python train.py --num_hidden_layers=9 --hidden_size=448 --n_experts=16 --experts_per_token=1 --d_expert=480 --d_shared_expert=0 --hidden_act="swiglu" --moe_layers=[0, 1, 2, 3, 4, 5, 6, 7, 8] --router_score="softmax" --normalize_top_k=false --routed_scale=1.0 --balance_loss=0.00328 --balance_bias=false --router_noise=0.1 --init_std_router=0.00645 --lr_router=0.000963 --vocab_size=8192 --norm="rmsnorm" --norm_eps=1e-05 --tie_word_embeddings=false --optimizer="muon" --learning_rate=0.00136 --beta1=0.95 --max_grad_norm=1.0 --batch_tokens=65536 --max_seq_len=1024 --train_tokens=665000000 --max_steps=10148 --dataset="wikipedia_en"
Below are experts of layer 4 (counted from 0) of a mixture-of-experts language model. Rows are named router (the router's row for the expert), gate (a neuron's input weights, with its number), up (a neuron's input weights, with its number) and show model dimensions 0-111. Each number is 200 + 40 x the weight over its row's rms, rounded and kept within 0 to 999.
Before each expert's rows: a language model's description of what the expert responds to; "gets" lists some tokens that make up at least twice as much of what it gets as of all text. This comes from a sample of Wikipedia text that the model never trained on. Tokens count by the router's weight.

# expert 3
It responds to: Pronouns and mid-word pieces. Subject pronouns he, she, it, they, and middle pieces of longer words, such as res-po-nsibility, dis-ta-nce, enhan-ce.
gets: " he", " it", "ta", " she", " they", " He"
router,177,184,202,203,234,197,183,286,202,177,188,195,130,246,189,174,125,211,144,202,238,251,216,208,171,186,123,205,196,240,230,275,157,200,205,252,140,164,233,187,169,181,236,201,227,206,237,178,217,222,206,139,166,176,196,172,205,179,129,213,197,192,169,228,206,206,237,309,219,162,198,222,206,294,211,119,188,180,218,213,220,240,203,178,212,267,153,214,182,239,247,186,257,208,231,203,157,205,106,181,209,161,197,203,214,180,270,214,168,244,248,266
gate0,231,170,218,249,274,203,245,151,299,144,192,149,206,217,216,140,199,161,194,227,148,258,271,130,207,163,217,240,134,135,216,171,218,237,212,187,284,153,177,232,226,186,219,248,184,187,242,170,260,232,343,213,260,183,163,207,141,153,230,240,226,270,235,184,165,185,231,182,197,220,180,232,180,208,118,199,199,151,147,185,188,238,143,223,208,216,245,165,199,206,152,131,211,227,182,113,207,202,266,193,148,205,210,162,186,196,272,187,136,210,172,233
up0,254,195,220,211,136,231,243,300,186,243,270,166,120,175,251,204,232,189,211,242,180,158,232,323,190,178,164,245,284,198,214,151,190,210,187,250,187,163,202,227,181,171,216,181,219,143,173,86,218,190,217,242,189,216,212,187,254,242,146,146,241,193,217,198,195,246,254,203,230,168,216,245,181,161,201,217,151,181,226,216,192,161,167,215,196,176,171,264,176,206,191,213,194,196,177,93,184,187,242,204,186,221,117,179,212,193,189,274,215,174,174,160

# expert 14
It responds to: Apostrophes in English names. Possessive apostrophes after names (Mac's, John's, Scott's) and consonant-cluster pieces inside English surnames, such as -der, -ck, -tt, -gh, -mond.
gets: "'", "ter", "ey", "ck", "ll", "tt"
router,278,190,195,155,198,178,174,193,201,233,151,213,206,152,214,202,294,140,166,239,193,183,148,266,228,165,167,200,239,259,123,208,223,155,204,221,129,231,190,140,147,233,225,186,180,162,215,160,214,139,251,219,135,198,233,226,214,201,315,171,228,160,199,279,293,156,131,220,232,211,187,234,226,183,197,294,168,221,203,174,228,230,155,149,235,158,228,182,262,240,192,140,197,165,164,155,297,218,313,186,174,140,180,187,204,230,187,213,201,245,112,157
gate0,158,185,247,216,137,220,210,179,245,232,190,243,143,199,169,190,208,156,178,212,222,218,196,244,263,225,211,214,212,233,221,245,139,252,214,177,252,234,222,216,195,223,206,150,163,167,193,180,150,146,228,240,273,205,128,192,151,229,153,252,166,240,317,167,198,205,204,224,144,239,200,217,272,243,196,267,266,235,147,202,260,184,149,224,194,221,196,218,193,200,180,180,154,212,185,228,205,175,230,215,161,173,193,259,194,54,274,213,156,111,192,136
up0,195,226,231,266,211,159,231,231,151,212,217,222,237,213,198,175,242,169,294,221,194,157,162,139,215,174,240,241,165,227,254,157,177,292,204,254,190,283,192,193,218,233,161,196,204,182,172,243,178,216,251,233,166,227,178,168,233,153,303,169,217,249,227,256,252,261,216,190,211,221,216,199,146,190,251,167,262,204,187,182,243,175,193,127,246,191,181,249,124,217,253,175,200,231,231,170,157,186,226,157,161,200,168,215,215,206,160,217,275,269,141,215

# expert 2
It responds to: Word-final inflections, modals. Final word pieces completing a word, such as plural s, -y, -ed, -ing, -ly (hegemony, Dorothy), plus the word to and modals can, would, will.
gets: "s", " to", "y", "t", "d", "ing"
router,144,204,169,250,274,188,227,141,152,166,216,227,214,201,213,212,202,218,184,185,212,217,276,213,201,201,198,235,291,185,201,186,206,141,161,195,175,126,236,253,172,172,162,188,167,285,169,195,218,201,127,225,175,255,186,215,181,176,160,263,181,194,201,180,150,159,178,123,225,194,218,251,218,276,210,221,154,202,116,209,169,230,248,235,201,212,235,219,140,192,201,221,185,221,289,199,134,164,147,212,187,203,168,222,126,134,196,139,218,153,170,205
gate0,204,161,184,165,215,183,172,275,124,208,246,205,204,256,116,180,230,258,266,266,189,154,240,188,223,207,269,165,172,220,346,167,231,180,221,210,192,155,185,193,191,102,183,194,245,205,213,213,255,225,178,216,183,145,266,178,195,178,256,188,183,178,169,183,259,128,150,172,140,186,215,246,160,187,253,177,201,141,191,239,184,151,228,224,215,257,237,229,167,189,237,218,226,271,189,162,217,170,240,98,151,208,211,176,214,180,208,192,265,242,230,137
up0,208,209,224,172,120,196,157,212,255,260,202,195,219,111,280,223,216,177,209,199,247,181,117,288,145,226,195,251,203,187,152,246,202,212,192,212,169,262,187,143,196,202,130,205,233,157,180,194,159,211,285,198,192,189,205,228,170,150,211,181,221,193,239,176,201,207,218,190,158,202,238,198,192,269,239,210,173,214,189,265,224,212,170,261,226,205,162,156,289,241,209,178,197,231,184,185,163,253,178,266,152,170,130,168,213,263,242,280,214,135,186,207

# expert 10
It responds to: Learned word endings. Suffix pieces finishing learned words, such as -ism, -ology, -ist, -ian, -ic, -ation (Psychiatric, Assyriologist, Newtonian), plus nationality and religion words like Greek, Catholic.
gets: "on", "e", "ion", "us", "ic", "an"
router,218,272,181,147,180,252,234,164,195,228,251,200,179,145,235,231,104,129,223,160,136,196,249,243,231,168,231,149,108,167,237,193,227,228,206,187,278,248,192,181,257,226,159,175,162,179,236,196,222,186,219,232,235,149,253,191,177,212,189,158,176,212,269,170,244,128,181,178,190,227,237,210,200,240,153,202,239,192,183,156,199,113,213,204,177,210,176,200,210,251,149,213,164,232,243,239,202,242,257,159,170,217,235,187,259,199,203,220,194,226,252,288
gate0,236,265,247,201,170,184,188,167,181,252,238,245,186,188,196,220,219,123,203,215,159,180,231,263,209,161,207,160,186,237,125,285,177,237,182,216,283,133,173,228,155,243,222,212,181,276,230,119,157,226,195,166,241,242,187,203,164,257,196,160,147,176,145,162,225,137,142,205,286,259,204,293,146,192,160,166,244,212,171,205,184,189,169,232,272,228,135,133,158,177,248,213,142,210,209,187,268,153,217,173,147,189,169,185,144,258,197,245,201,148,137,164
up0,267,197,280,173,212,195,154,205,218,233,223,218,253,203,179,154,186,239,174,225,240,222,267,246,223,184,222,184,243,190,257,272,201,168,287,242,263,151,172,207,238,213,136,183,281,227,263,229,169,276,260,192,205,200,164,235,266,237,166,187,211,232,218,260,179,166,172,140,144,183,146,196,258,259,177,121,239,210,156,204,216,198,167,211,194,218,52,196,192,224,224,215,108,188,206,166,259,240,172,203,197,201,162,240,97,258,228,237,153,178,156,190